config.toml
experts_per_token = 1
norm_eps = 1e-05
init_std_o = 0.00864
optimizer = "soap_variant"
schedule = "cos"
steps = 11969
Below are experts of layer 5 (counted from 0) of a mixture-of-experts language model. Rows are named router (the router's row for the expert), up (a neuron's input weights, with its number), down (a neuron's output weights, with its number) and show model dimensions 0-127. Each number is 128 + 32 x the weight over its row's rms, rounded and kept within 0 to 255. Numbers have three digits each.
Before each expert's rows: "mostly gets" lists some tokens that are sent to it at least half of the time. This comes from a sample of Wikipedia text that the model never trained on.

# expert 0
mostly gets: ".", ")", "\"", "s.", "),", " \""
router:186199184165150118138095134164130139105168146138143105103181093114151089117111120147157107070102126126109115140086148174153141164161166112110111074167109164110050078144160163154075096139124112155114150162137169115134115186100034078106106167071163113107154147124133095104138152133114163128093134110151117145181133102087124107106105145095151094131165175075180118170122114055124122143192
up59:113152137113122136107100090078143167115078108128136131148130094113151129120082068113071062081148107138179112168171107132165113211127141112144149071132117150130095135114182134136154112176096110099161132149069157135153116139092085158116042116127174178075056061141095093107104158112116118132137104100159174114186148123128198163125151155121214148142098096184137134131109142133128116118122
down59:140145110161112132106134157098128127183126132072150113102160139114156109090131212122143096071086131164069124139130117085144131081153153150110138131132150116111084099135103188094158131085170128145161124119195144134170168055124134080135130127110170142140151093139167120181109120132068177026140180073130090113076100147146192125100160099109165071102165138115095115103108092146106144184136
up60:172124087161090091112110177134096208167163104126119114067180110110208198097102095162156130099172082142080172084133173158098109165123164118147087136154099109142158133135173127124076114179142148127110089141180130133130111103084111097174080105140195128156136147139106109152152111158101115099108093096127129093105189144070101173096100089098144104155093129084134107140088161122124143105075
down60:106072103145118191106127172124159155110173117123070133075182113057096133109098133101068144136113219109134100167155217143177138124067135144140141120162115151123139148061148120177116201130088130137121115155111137134120142117176137189095131158085112123106154090156178135125128083170200145092156146155099126190155129139152125156146109100130108150123143150086134070087132104127146075135134
up61:166143150149123188108128139185109156112154114132199153194202101136103141104149177094144113139131106131114104078178147143120122108053087140121100094092112079093130161140146138137140084132153154192124147146119145139122093187135133112120109173127125165141098164131175111129175096125156130112090145103101170111093161132086182066095108156118122142141158182100109114082181070073190147143051
down61:115156114096088098165149116119130075132235111108120105134162153113120121236105128133106102105173171065137110094060188157141162104127089162139138151135163107125109158128140102135163128124211132107155139152140100116128113096153156118110104092143089083166198155142147124115114189140113143130133179124191124134208126149180095175150074107128102144182135162127144091114125152168136132138126
up62:094086136105164145100130082090153134105181095157142101100160079125148150111170165100072123106107161141107158164154132168140070117094156150078113140118083089125180149156138076153202063207175160104143105139110158106162105160081110125140178108137120103115075100085109172135139139127145127128077151162075082186111116110109080138086147152153075125129099069114143136149142161188148154125087
down62:172147155130139142059165095126124082067136144117102100140095136152090158161133104123106121162074090160148129145115151120157120153144137147187095158139123158152187113131066138074065104120112083096161162121074156212164091127114101086114128161138122141157136093156143081158141110108185180167103096124117096110200137103130103144181132127091180168070166143138095116087113129142201174093101
up63:133161161187129177127128088056156159132125140145144140088146114181084095147104158171069080163100123086186190096181100121144131193212098124100111088139108129065127133191116125083143125100136130085078166123150099154116136088114135140150126170086147121122101093173102112118152135132150081144107159103179142147128128129193125081187130110152149107140113131105148072140119106123148169208136
down63:095164121141103132154145156148115130132139123123146143148111153119151181146115165130156133090094122175135093175169069079131158112171120107149166157163117053112085126100124162067172138109116151169094046157135121150084052114202090151132121146154195132111135145120157164206148112091076158085049184140080126168115109163178138148085125070130153159140109102124126119115143125117123154146163
up64:157138166118131180098127142124108166096084093124170178147216128170140116105183121153113125113149033135099156127155211110122099172090179114104096120096115119147146092162165101175108173183072142114096178102102109099152138092080169112107130148113143152089110156082141124156109177124137049136125144163149116134100087137130101145107132128169133146086138132106107088097145178116091149166203
down64:113141134166182135114175146102125126155090127173127127087090171255095144135129105147153127137116135215096143149182107114097100173173110103104114101093047092146138116110129189055133093120106174115109159103124094129129119118065123121097142132164128117148108137133063114160117061157132085132103146124123149097112089176139124160104109124138062150086093127124093166068153118145088136132099

# expert 7
mostly gets: "|", "′", " /", " by:", "°N", " •"
router:082100115135132099127151134116122142115138119245145160134155145145137134090099194168101117105141110126109109103090141192126079108080035121197132159160129104117078145138127095125095161114132165094124071151114178115171131135153135183137118165126121070142137126149179167148123096170128103125137122121133130135093104109108168111118035087136108145147224151087140123111142112172132113056125
up59:142154196164066092127118107137123123103142100171191124096100139087171145076129136107165108153165148091119130119134150092135088126135127095186084175137147105089175117140109126086164181131159115167138106183135139150124121165094131096215119104083067122160110153178125108083128140120104161066166143061091115214165149145132114182134086112087132100129086164068135143110120171144124152135096
down59:162091204061132110150134127133083154130143109101113155104107122119130148125135140129083160103096055164111116164138096106167079107103169117174189084067138109132147078140128175103082121115139127121152141091089089159143076087118130182161071131121139129089145107166156144136117082157187135133119154141080118149095099152118124170197119052178150058128182106167133150140090135108133179083149
up60:162046179083153125102045100131128147137147087135131098102184122155159142134074135076058070090120140170126143132146126052139145150152123150109056114153103081087125116104143122093106153136129106099097109092130083139193081178131098143141175121156142084144079159136163127120139125162124158160131108152161143143100148169183179073060141111148154121185157122131143114140084143158154117092106
down60:110156145153126120116120129146088094068085194136153116092116113172075129164119141100092156183141140124115115127112163140123085190097126173073177119111104170091144132110179124204139178127094064110122129107091137120146058142169186127119113221118070136115132097136136142132168148122154123145115130119169091198133151165159133110057198125100124130126093167117094163109087112113072115111109
up61:105139133170140099084137180087056137147150100070133195117154145165132118108090192091110142150178099123159122070149103105166083155106156137174097040159134111161118147168143122068139125097122129144109148142157081081104145114112146153087082134135149086109147196115133091084159085172117057149131146149155171160112169157171123119124112081094104088185096167110102127141156115183118140149131
down61:148148181147147088123139108164139172117128187105117066109101104136144144156134175061120085124147043116158146146062111122078103127083056129075142147095143155130052092156149110117168082124082140103150117157146154148064152120121125161156112135070078146150184127098161168116128151129111114162138170168138138140153140117144137109177091144153148131097100161163157126100160190104139084077194
up62:125183112119146167137126130195132169161129115117099078128135156134149140143153124126108124090173142022095138105119156142114179095218132072082111142157122141108093100167086061108180154169086078170120109134107124117181143079098128117144116143104112089117170126072109147180120114135113184201196104086134086150139098148111115112140068154164140159155128090096112111138133168086140143146130
down62:129135146128178105179140155111115165097093162156150131160193084178143106103194134082107167125090074099128111115080134106102171145160120113107118127123155148124126134134143069148101132178102127147142137127139114225105148157186134072153170097203115129160117140159066179094150143191176130073180142166100115108046184126153127144147132112109107154131082109159127138083105125081102106142122
up63:153123153057144143086084143118070084112139119115203098154129105159189123098092144125126159106134065168109141142106157132135145075138107092165117116117115162142138134154152114124166110166142150159119134105170125149074010110132085107130151147085144078127124149167192122071172189115157177092102127142106124155099181131087183105127094159148153140150122152108117081128180144151191148172131
down63:110128143111150105192125121188089156081163128120093153176113087143177116122155046163120098171117090085182180115136147056120120171095159103115115174144141079151141157084076173095153126160089132128125087109072107134116110139088151127147119107152184136114134093138107120168150121145188098159150172132138150115124144142192079140146119121168122186077116158153120098154081079179129151178071
up64:136182170191130136156136108145083155177051120094151089168141152123118089092128075118088104104107088144078090127156144167113100089175159106131156082152131186124112158152127193093099128100189148125122119144139120109179180194124132085198091132124105124157138151141166107149115120137127150127153064121082161136091101192096116082090123118149077083152131142168075169131170107128104081117147
down64:137108131168059123160149144064087051169149156118114155115207132116216121118180075140161101116127096161132094183153120106127116169156127138113086097165117128100114143099192083154121138183147093105155096125162094136143150124130107118120098093116163127141128116157122143168112022156176124101121142117149155142151133160133139106071185081068147096125136174170104146105142161095094114136169

# expert 1
mostly gets: " and", " of", " to", " for", " that", " from"
router:144122176090149076107123116096172139100081076120134114112189138091094126134155115145112161058128149158132149137138159199156147118117087093172134105143141145125107119131194124100121161126174115115121121161141083101050178112137127136173152142157152064137125142106145084129130113135126172044178090120155109138006145117150139126142146128169144159193088088146101150083140117091144165107078
up8:136134169141126122107083123160086114088125143127074148104145153122155072146105170123107101114138123146157167094138092098172163118142120133114077156080158120132144128134158123135121152135120110122103102102139166112183104162095132113160166176080115031132117149183199093134103163133063105161178071090153140097059171181135065112122113147190145068102113131147136205078112158141132170101094
down8:152099145129162155132113127107159114126116117062111114206144100108155123101152082126059089200101124156084134112121141147130128149167063120088157107152147129084074204159105177107108053139120125123119105114115163156139111114083187104078149125153125146135163119123156108184155096083140080114143202205137110086185116101112125149168151161115130109139152111130116143199107124114097144179074
up9:143148155127100090111069137118121083104137145075084092175162098122131099106147155142097187155131154130151163106132108131146135117096173099136115115045100164106108052125073179061117075124082115121065151133129180105114153130164096116168135103145134148147112157133159118130082124177111108139204135176112124153142180119090121095154127141148141157153115179214102077165142123180185075122117
down9:116148134169094132115089137127080104119190126117176081165137087110178084190127143100103133066113174036144155132099169104112168108133138112174093137116112200097102113138105161119133123078187137039158141175096124130124162095136146125101130144152085145138159103170181125124135139069156161118156128090123130159152140116166112095110158187083153114170200183105166108168139158117116135110122
up10:140180142166086125178217120048165172127146117147157088142134167114118093195175191175108124136158128140127115090146182159119149118158127156108139153119163103067138118078101114133093114094083110146153137149156137097127089134119073159082132129125090105133139117141117144138134104064079080123129072202122096072126176084093141083165135132122103147101104121176139128054130104171098141133088
down10:150065160063148101144117161106150163145155204111114126181102115089122136092066126162117160144139082152117112137118124188161188151125125123152119188182118127153184119112145126094101161091087131124184148072120169131147146111109126120124149134157106082101157166067076113103101168155105170144103150114135109139147147126146072163135096102161135076181139082111108182186106210123164119071115
up11:160150118190175133123108091116137109142160133117111125128141119132064123110097113097111203153127095105120114091188158143129145177190110105123184133155187159078117120115119097117064158164184123149115103036127130120123144082089097080159110154150099141173155138090136131153186139206101086072203113175165151086136138080091104143106098138069144120131120119151136093103108101107135134104087
down11:195175067130150099108119160141202091119076156159105120109126190122106117143116155144127129132133140182098126107109141106104157174129198156096103127150132208120145079151089094122136104198155097156089122120057081165167108091126145130165148080109125132148100115158175101155089152103158094125142117144180176203092125125165137120168087175147132102117132191112081092111146151119153119080106
up12:104127156149168095106138134076086126106105188083092126168103080141089091075128117145116145160142126195126130168165081088108131104095149094099165150097172141099178094066171069119137157153150152179158123130150149198076177064138117139129106094120111092131105101183098136180151076105152194131128142174119154101102153102143145155133098114115115148078178150071078081114107091117152140133122
down12:106194129192089118146119121140096103144116147114160153132163119050140112087127166173164101129097088091123106116132156118133151147126099098038119117126136111087108100074139137146119145103151167094202159083132128178183168079109103123111181119073171136145108123085124071129158126092152149120144177180123106111140128124132169047155086155099108196145171168168182100120122099169122104099146
up13:158155149076067194115109150213107129148075157095180110115158067156093125111178124171157195109154084143152124121123145108139106159145121115139097127169103133117149072160100076088139103189119135147140133145144154150153104156122121096152188172095137138125145184174109121040155074124139181189093084176137156133118093147117113108136152114093164147089141156143128102146130138089126177074151
down13:144119204136185105140091172124202113130179135161127140103135208100175119132085128097117148077095167121104151126107103113131100105071156095148138111092139196158113226118113164140153158111177163132103138161133111123163138165113122143185119065148168157122138086097147138116141176160176128124159141152158115172096151147071151166123164157145091161089130135139051164112156158132088118168114

# expert 2
mostly gets: "ack", "ook", "ool", "ud", "atch", "urt"
router:126114137148120139054133134169058122173123167076123123135126129124102170114178132118116136182186154127132151124126085116137143119107145234115114150130097128115081109105129123156099139131151070175128151145022139142132141098108149098125125060117119134079139120109063184137165124127077096164106128157127135090094113104112129168112170165163187141118128142142099116043119177167115163202114
up6:103013115113089143120141128127158194206122107101144121122134165103153121144171134105076135184124119139067164159114100130197142141096141176155115096129139128109119141098167100128127105110139074148103088105092092099128152158144163058073120140141070147143161127161176146161155198096178126178114137094132141159112134096156091121083159137160116073126165153098082106085139129112144186098126
down6:128116140121159109135155171072103052147158129154117133087124114112111086078153067125111120118155090132189114097169123206190134137135134158093142125195166122153119104104052111106089165113156130096168121122144150146086157129177080140160128085168101121097105100152169102074110128087101133066168079079140160156113078116116159136134118079083174168136101067156161148085137100117086151143139
up7:167081108126160178103165143117148108176123079112156122038146146073113109148122132184138137082108109149114172173090102121151142086120132116110053087144117100136076115141153161144141154173088162174147126154127098076124176078135100119133193138156077073128121107134117074155134173116127178087106165120152179097135114091118145107146136077122094078095188180150128187076140174108115145130114
down7:116112188107080184116119105109163090134138152095159123130160172097143139101134139120110114141164167150114120182083177105098102101155109138144089087093148142177149136132150106117121095158087142114137110098068039131156147141103120126091165220202091082168171163129172121202117149127167147148081096129121090110133133123105173123157140089178150143114137108103205124146145089094077121104071
up8:099086176186118123088085164101105131141121137116136142144105091163118164143127172101176154125178164174181116062054163136147126121143155061175068146156143124050105138101136115130156132129131087202134057190132149124156105099115154142099126124141119105062180181146089153126185136090100117154114097112081164169093141132159130118140132175145147129100106172099198125119109127158110112132097
down8:119133106106127161100107102158144119159198119127122091112121116135132115159186103167093097136135090126163148089173135141111112149112135145075119102123207155134193141149161108146094097126180162093075192148074140094140162097106152067103083091094085086067151098175096125142062107099114109106145148055155104111150125123086183156137155083132116129179085091116125196116136092169138147163089
up9:118133145104097117101110095145141089115102089137105137136140080113110130142126140111113103115109158143186108158051124179109095178158170154128213168156124154147132114155139133099140100137184055141076117115082146125087201105171148132078159111120116106145115179122147168144105133079144108116141123123085129070164098034130132106094136190173084151157089137093113077105139121118155223134144
down9:132151118185109060160124134063120112136124117143091112137119114123168112059139090120125184132148163107139104177130201164094099071100181056139109067142152129166131124156176092156172064209127126110141154154136118100146154138156144115084148117170126109114119097119114066113104140136127149173150165146153079149094116190116100159137101135150112199126165181186139096125115122086119111076096
up10:153118119106150141158115157099165113145181118173085170099120110112084170157122147150147182071104102144156102104127142166129153152093183094116119131143205127102115144189130104153127180153128071102080083158110131126109184122063161096119141071147098162131105125124110119068126132119092138149128113128134186106077048125116127172132194180067090087138118139069093135094098098113082176152101
down10:064130071114110148117132143224133150137119125106136085127163178116092121097172109194091104168106133118128083095109212114121149145126139152154132108127143201153046069133109174115111115075125131200130155093136121159133110102116196131164148153133114140128176155105069173153113155137165167156146204172109120146136118122132124138142118134163075123110131125101161202169086142129124148133092
up11:126105138130175128087104172147099170160168179097125115166096143158139165119132123144131115180152122070053155174116110088149132140079161162111128122149110082114160092107108146159108110150143116107155067111150180137092152075150131175102080074146165174118131130057128151179160132181105152174116143125083156148068142143093116173141148106144111051105188127098190115067154129120114141176086
down11:162178107121077095141138121072198102111147125116151105106126160132086137107064122170062117118157060109127150168098157167148113103096114098150185090215124132122103155186191144127147190107097142129097154124129156196109145160163107091112121093119108146099092112157079075139109168110176101077085122106141145109119146180153117150162127098109115166195078177095111141156129135126115124091152

# expert 6
mostly gets: " time", " War", " state", " East", " State", "ction"
router:092093146165190131105158133130129138083154144130111120148051196146130063132126110102109138116098132132160125116151114123114152077176122139149113107166215155109147140134089141027123131124164133059127105092100093137110074155129082158121131127108163135150134097110108093167122111146130016129142144141138110147171123122098118179156026137138106097120186131145114090158129173122105128184141
up22:168104104168152129122181149147140186153085116136128100090126122168113106142091131126141177124119110104137100091170133066098134075178145188149150075138085076140059115144132172077136106175132091125129142121157090096104115142083094161108109160081094093159110091071089154144194155163131152169175110072165168117130138093126159151120166112184125102101153193190103157098150123127138093189133
down22:126141066062142166112100091131125149164168082135120165128103135125141082113144145109221112146145172148121135199085118156127123056135082157144101125079145088148071101125148091151098164109071112068150136086116138137148095154047143170156159080130119130090138177082069124163126149128108138115130187134177121176173123104159082136130108141145134149162084133083182140126104144140092120159169
up23:176146226075075162101129164124109075130154108158113145172091097155134103102117121131138169094140139152132144185074092161158117132190166092106100101204100114121137117153091131087071134141134125113078095161145116130108161158165127118124148170174169122132121118162099124064185140135110123128155197123163127145084051125110077172133122115184146092101094077105111107111174165119142153095138
down23:203103153123220108114101139118163115131082154153126056168127153089159173133095105072077155118110100145129115159116165156145122065108112129080147143098114090078079106120133081190136103108074141127127111177173141132143126133131116146128146141103098139175097115168150146153120092171157093152169092191180187149172138134151124084171203116120097134187156123171139102133095161143102143154145
up24:122160083075134077103176144129143153103147115150157107138162088099099104127156119170119076094105132076152174173100147153190087162117121154081146097093166115140113187083168106082113156138151094127086121133183149067172126110132157152102116083128177112130136156149084136211211173038113132130122100089162129136149121134130108156121131108122172145148188112143129163118100060112153125154164
down24:172167146035082169127179111081112130200131159189142151129113145150128188183155091160133171157116150155130143178062064146104146127144109131172164127069129073151109145117097142127047136131112086152114142164177118107119076141077129085112129134137182130110125151098094127092088137166067138129114157166142084111130131115085106127171157118174090143136090154122152126072148115143125147169142
up25:131141140120134120127136086125132175148113089166132089155134142203136109071100111164147079141049172097151141151102112078164163157078107045080083114188095142115175132129164122080107150148122090167071174140163119140122102089065139158118158188133070125112174218116133134146151138140121113098138116121117104113133169071097063106141103157153117127125108162130130128098149120095187120098097
down25:139096091135128137175135107161124135120115119144131056123088128214146157111092119162139136154107078130104108154136140097159126117110081141120189101101152131095125081060110100134042092156154159105097113121154106086139116161120106144127140084104125140137125099055142069143147130125093189149113138079037099073123094135146131132094151129155097174142098159135150105071199129121064063107091
up26:138153085129080151150095167207168127102117125166131163169101136111131100116080158153140105174110128136118142144125118125141175112135153125116066152139123174079125148146154119104095082121113081128152068130159077128144140056087155171144147182078131164071154184152171157124072102155139124102118138054109139105141130159121135101060056199160119130176133113100177150109177139078103136146168
down26:108158143104193146099147177180097108155099118168148103154140117143104105164202192126147101128115127105101145223131219124134081109181065100129105152115119157151139133073152102099173087100137147132138102128139129143126115143175120089164137076116085110167120147123086130123106146151149094125090146088144081074159143112158120111173076078118184128154136148078121170096092133090120141158201
up27:188086168096118163131156115114070126128099149138165128144081134106122071105176157136114152131055141138149096122108142146107116157104101120125141131155160117111168113135140118082142122117181140169094192204172126147108161164162119185139181134127171139159105065045131092161055100118173113138062147136130130159127185112111109082084151104170114166136168162154176148137136103098183103144080
down27:095116133116144135085158134120163157071106128110131087156133122123157130141136148167158065160124150128140079111087141118115087112088199130153168105124182148156156130111084119120094143132130106092140110088183148152077134169090154112144082132192151145114107067094198133194103182152143145124069190091154160105092156137144129120070134102106107197150118130144075098190068133163129197158140

# expert 3
mostly gets: "ph", "d", "pt", "x", "v", "pl"
router:070142087085075142127122050123125112123115125151155118116078127123148147121158100102117105159172089180157128106067167075108135177087188145153104111143107128132204091143170128108093136118056159108179106110197109128137117138128131233121111098173112164130048103170137114130123184141152166145121108181096113087158115179142126121104108140184144139092117147109154154158142083115150118115108
up6:118113142130156146100100094119127149080154078120136181127103094125151110136091089175142128076205156115112109091049124120121157155171153109117129139162125142146117069178134096145164160193130153110155154126136177097069115199077153211099104135138081094079152139184089155121121171188135128152122113165165190083106106143111171127122116108093129119099161093135099166158083096087129090108112
down6:092168109065161150150121085147126094092107086110135113131121083142143090150147155082083110149098137120076108133140089125112134084100096091093152132148100118082122171126113044168141136121120126139115106082113172110081125121182170142139113130198186186138077140093194080126114146135115137097155176163142100199138107114173127124135043139133167129123132107097103073149157143154072159175185
up7:144125096073102176111073058090095147086147156143107092153118106158143175099206123128129127126106060150096158088075104067073087129078129091141104100140089204127072148109186103117114108145123119149131091187104132143145149141101136115165143162145170114072147163082112125111167141092102145158108177120143134081178146118140149158165144139132162156118122182068136086073135100140091098123129
down7:099120117087103155133106130182097158124162075132062097133135117131136137104150157142130096152095081121174105175144121098146167145163120154111128093115150121110182082123130082131162104171137101089094062100116127082112063112158159093181113227147137109180146150110118151166127066122094136159157149120060185131093090126134128194162107165070101170116120171129102145122162097158101133166190
up8:116151135143091139148101096124131120128207119140106076060135090151103099106081126127106155101079116148113181144091120139118108114142126148155168110139130153061117126082212085144188133125089164081157074139195202104123147136154143161086179131123141106110141140163134092166136117145149097166125123159131008140153140118135132198124153149161154097132121155117093125111149071080135079100119
down8:139138110137107085096167081123169086163113169125098127125054115099132177094117143109109100081073058113149127131108124140108084171121146082096122092123140105069107166145081147105151146149141139150116144113152076123118074153172118116100159142190108210091181096170141080088162171160161146144105114120099143137116138149093133089188124141138135125180177135092103120041129185170117081110096
up9:121150120085134143087123171120253155098122170149120091098162129136153142096190110127114088159159126158153128127116110135134120096106073147158141087132138119130084085141127194109137129155085122216141130086195151085162131135127168149141121103149067126086069159133162117154081142092144182125124162096163137130129165140135127098121121113166144086110179183123121069150203143113133099086174
down9:141126065166129096150172158145117171200088130105125132171118174139168114118162083155161075168122167145098134134142112142132120181145104089213095087179121088102118094162143115103145091117123123080180206097127164116156148095082143125147156081123142165060156102129169089140135124071123117092071133080113138188140127139156084127095101122155132117119107214091120095138165142119124109143085
up10:166104140133187148164125114116193155118175109102135153135133131175208213146165116093141116114133083122092107126133160152154105166067141101110100136132117184125121155168160147163147085182148127113099108158160126140134203098122089130116128128144145173116078148073152138182118162101122128125170157184116072115129083111152172115129119074101131167069149145146153132108163129205042103159135
down10:118064094151143126091063174124157144166095201108140128117076143150168153105112129142138162168192109176126127145089110109081070124103136127165146131111142149144088105118147131127094171110139104173118189149114156151133089186084144088163072049170090135152137134140159087153148158130134103100106145164156187062159070154121130122098133140143165137106133166105143088147120163104117095156033
up11:085138143077080109153096126134113166139116113087126149102100124095136111160165172096134137189125117096218090167085136111142138090163180091139137117152129159155147166140149087131064139145160117101110070155129170129139160088130127186122139108095142167132114182080143138193093116139126140084144052182032060083136155153072149153116128123127169109082147122144163133093107176159124134122130
down11:118131089130151058167117126079151140171097108071129184135171130106145144130123118059113125129142094088131156149124146145103096152149097121112136112091139102152114150152194101135192123147182189110124115171152108161095112125069139108103143058158113124121157172139161093098151114090151115110081204122182152103083114100094185160120179147155195048082134118130125111086101141098127156136191

# expert 5
mostly gets: " 199", " 198", " 192", " 196", " 195", " 193"
router:153131138134143117138172109169195155127179104071127110181079144101084137108118140149082132222124150117133165091146069199141148099160130133132117107066102137100112120121104129112177105153162150159069063106179107157155084171089133158120091109119139125104124131090232138139131122155197099132086139116134138127124114165162127097141147117087074155113123117097140107133147154148084114200180
up6:112145096116153109105127089143144184127158092123098151129096131115158112158164126138122120116156168097135181146153094169138091118122083124122164056072136167117091166158149142192132103133177099108025093060129059099101140083076127118074139068180100122102177133104124158129131116182108136168184236112106151114130123101113112104153098134110083127117125113129152167130176145113151103130154
down6:135107107155087091153112134109188138150126136091108060124102128153138093115109097154142098122128101152128160127169146100146154095107050071125160152092140161158110101122086093078071142115193110138179154051115132179035154141113181148081143128157110137136119177133154099132111138197136096147113179187100111135168130124199099150137155185108122183114109098062134088144122148103114106138139
up7:151130151163089168136122130129118107078146164131168127147170109124066116085137131171124197152135158111086072046133102098170093057184152093070117159116079102091129151090141134132086119185145124141095162152141121107144166126125121137080080142129051036060109189116100127185130143166156166125112139071097128140142137104102154158101128171146156137169145150107123135126160121116144085142134
down7:106165128141176148117144127186099133112102147173111145132094077188165093119178170054100136127129109108078044159147160151151139158083131080113142083179163103146098123117118109094092102130128135156192052124106114145137099120131160143148111080123160136160166122080148116147091120124098110129119136145096150106150093193147113117116188165181149162156139183148138071140191089052124112141088
up8:179084146068176097108148147077108143129163135081065139079109104172097104116081106086148124159163163112117154112141166088144135088129099099140134096135153156136152159137120118161137184098120080104107108174117084131136180092110109123106114095202180074126114160198155108149120135168099134116066124125204088158093098140126106115184091127130072159173180105112183144093140128147098082162124
down8:119100153089067132107062084144126182090120149107147161130162065103084085132077139080175090130170143109189134122123126105064091129158131138119127183134148127130130117106110129167093130093144106129090150128154161131191055084166086136098124142142134178136099144169053123165133102139071177159110161148159135126162020143121135130179128125162171133138085109129144119142119165130104156140076
up9:165103169120185093074118092077119147081110142129134127187094102118091113134144115075164196146092157144144120109115156145149146164150148076167141109123145170113086120062135167098153092141141130165083090132199178151115115120171117112123145151125146119091191120138121131120168123175143088161143109068127159132083144175178162130151074161066152114101089080103118101142048089161085157139161
down9:151128126112133124141202139131155189113110127132129104122142186139161169144097169129139096091117143154159162066181133103081118109113133175178135117105078119207160192087196083116090107123098133108121115132110206118127129045101120103096105103167136091077112146123123124088151158123108143074090136119154138165112128092150112173098152076099103060099146159183121165117128176149106140101188
up10:153143128174121169131203125125084142175131061123165178166171104132114073098131122152092112199096119135130159113115147150212094072113140124149113124079148120091151134157165142143160121171134175108128120140156101105152109117121144181061132076144181096061169153139148140114167111148160112196097116125119137123187118150081137104177129041117126167084112097125148127070121078103112110134129
down10:144130110158155088090151110152110168119086172158107155061129139172118116148144148085166132103074125126146086178177123109090194175184039101134133173128150111132120084170176135154118124108140100170117075163116112176090084081140115070136148148141162139192113104120074140137110107140187151106169105122127202108053082131116121099085140188122131121131123157152101159107132159123125082112107
up11:109214148165139129133165090156115141149122146120106113176059156127095133163138103124112075089139058081106166025151151130122131066227081120137132117153153122068143129122112117114160133170187146175097093146156078086167110149168084147143145138090142094109105146091131116142149146139137161131062131097135098172160111088123085127136121120130078138115118168148127130104181117102128068113145
down11:150129123178180090151105144132144093156143156146056143100122149154105128097147132169129115158137121021148096139143158181150196102112172118075167127169146145100118157176121156074111103119079076113119141133088152101116143070105165095113147143092174103150131082130110139089056100111134068106128166127163078118151168166181106109189093099138075116113151081147101118103136158146130140069108

# expert 4
mostly gets: " Ma", " dr", " W;", " get", " mod", " took"
router:108099168126144115169146131108179159091096128107097109141116163105154154095105155094129122179091151132140156130167077140109105103077102119121105105099108116121163148165123116128155158127188027116121150120153180176146146151142102130158109118110163125139120085110142073142088162134101097189148090159121119181216103066130159140199101118115038041086096162118153160150117135088142139112149
up43:121114135082124146097132143126133120132123148116150130114140178088173132136170150065164118131118183108126123164130173097124110053092080141179159094146096075111118099141166083121115110183176073091136113160145144163073092130146171125142140173113099138116179107100148118131116189193087149049134170124132096171082115103137138160169093206149154092079135152134138160115135142163166103047086
down43:100109114135189116096136118165118183091109188134148089111135086148111106137096115177104055146176125136135147087138090131127101101104113123140070132122141161078114126133113119086171156142126203171180113144130099156136186082130022108116149097138161182161157115105128142102152120112144149111077088122110194139199197146106138106103125120174104157187151126149077098121113174156121154142082
up44:103066132074095147079166113130132124075069114080142205159165100147109158091148168100122110146101089098161154114151110138118148119145099139115084205135133125133134079212128087124180131123161043096167117087125123154094115101138120154167127071138141083080148135069176183110103126122150113142141113148187211090111108116129184163147146135095118113138139160107144132130074134134148144111095
down44:134167115189132093162085117114129124174153120144139066138104146060141085159105120161134152101112153160072149176121185126144109127137175131141169066119119127104099157040106197130080140135066192163067130146179126093139165150123116109094148162134117160164127124157089069127132123147077160134124112074107028150139160153113091094103073115177136156117113114152121133140154149166123130141150
up45:146154136087123137123057100068110102149127099142130124206180098158150093079108118143128114174150169156123078161156113163139125081128088130102136076127125150118127060173137151104127100130129134178179148139106147200148207165149168079158094124081130148103140080123068148173117111118113140176089089155106111143112121149077126186145132165134066076154148165110142109130158064161113177119116
down45:124117135119110106144165140212123164122110169107158147100083173099122152148123164144131142092103129091169195063130161102115097154178165148116122192151129117156138175102123120182115169120127121082100120114174113054106059118092091197094151121157126132139118196131169049102128090118151121105154175085146136101134118060157159105105147094150166168107106105120113161136111205100156100124123
up46:115149166159159109149167124092102099104156134138140141112084143061118145137154143171167107123128167118096150158104093145169079134147123144063131114155200158139144107152163056099109129095134109062137202114145087157113115091120073121058205122129102112160157118113134095122136197174080094130149140087168178112091112082161145142174121208134099112113151125107143148113090118091077126175156
down46:116141153131158124099151200150116101136111143110186122155109139102229213126108158133093165154071117106130159137116069097085078121102143140121132162168154147138152094137095138051208147177084137089160153127130114123146156094103112147130185112137166138143130137102150122175090111125140103068156121117153069108119123116148147084121089135141130097151138131175060135097117066111141053170099
up47:159105120116159136152098150138136107085153119152132115098110139168076196119086092076159121133121114165079114123063092130124117094083091092159064148103103123130121140095128155127177166145188090171122114114199134128097136128074095178089174128160071106067103158154141113133166108158171147121132188073151183121147135150168141085112119090119077111140106171170108096091191110133188179121139
down47:124153114108104149134105153087114136099110101102149122165091155174104136183222152192140088150146118175152075064162120116134133123126053127146136156140152132135134108131095177161090090188114153104128062062155147136123042173133095122127138133137135158142098132125105109104109132103109145128143132113142073058127163128088107223122148162196113147197131097099148125113109077117092140135134
up48:208108114158149118094150157197161150075115174145143074121169158103090131093129158111151120131158116092160138117101146127128114118137056147090107085139128131138099077170146132060131098143161086131134123159093078132142174156163104096095161177098131176118196142130126081078091117125068103133113117144108146121109179095059182103154200138155174174142090159152146178135108094122179137128117
down48:055135151095121164153099119060076126184117088093106163139124102092192154163127086134132129116115147139093117150164095107145137084139199133193151162170118132090171149099141131157086173129110151119075144113185152147103079097091149148169096101120132106132089128116152170177148149152172181109137140110134116116141065159179081147128069112126074063126156086097104090080155137161094100110107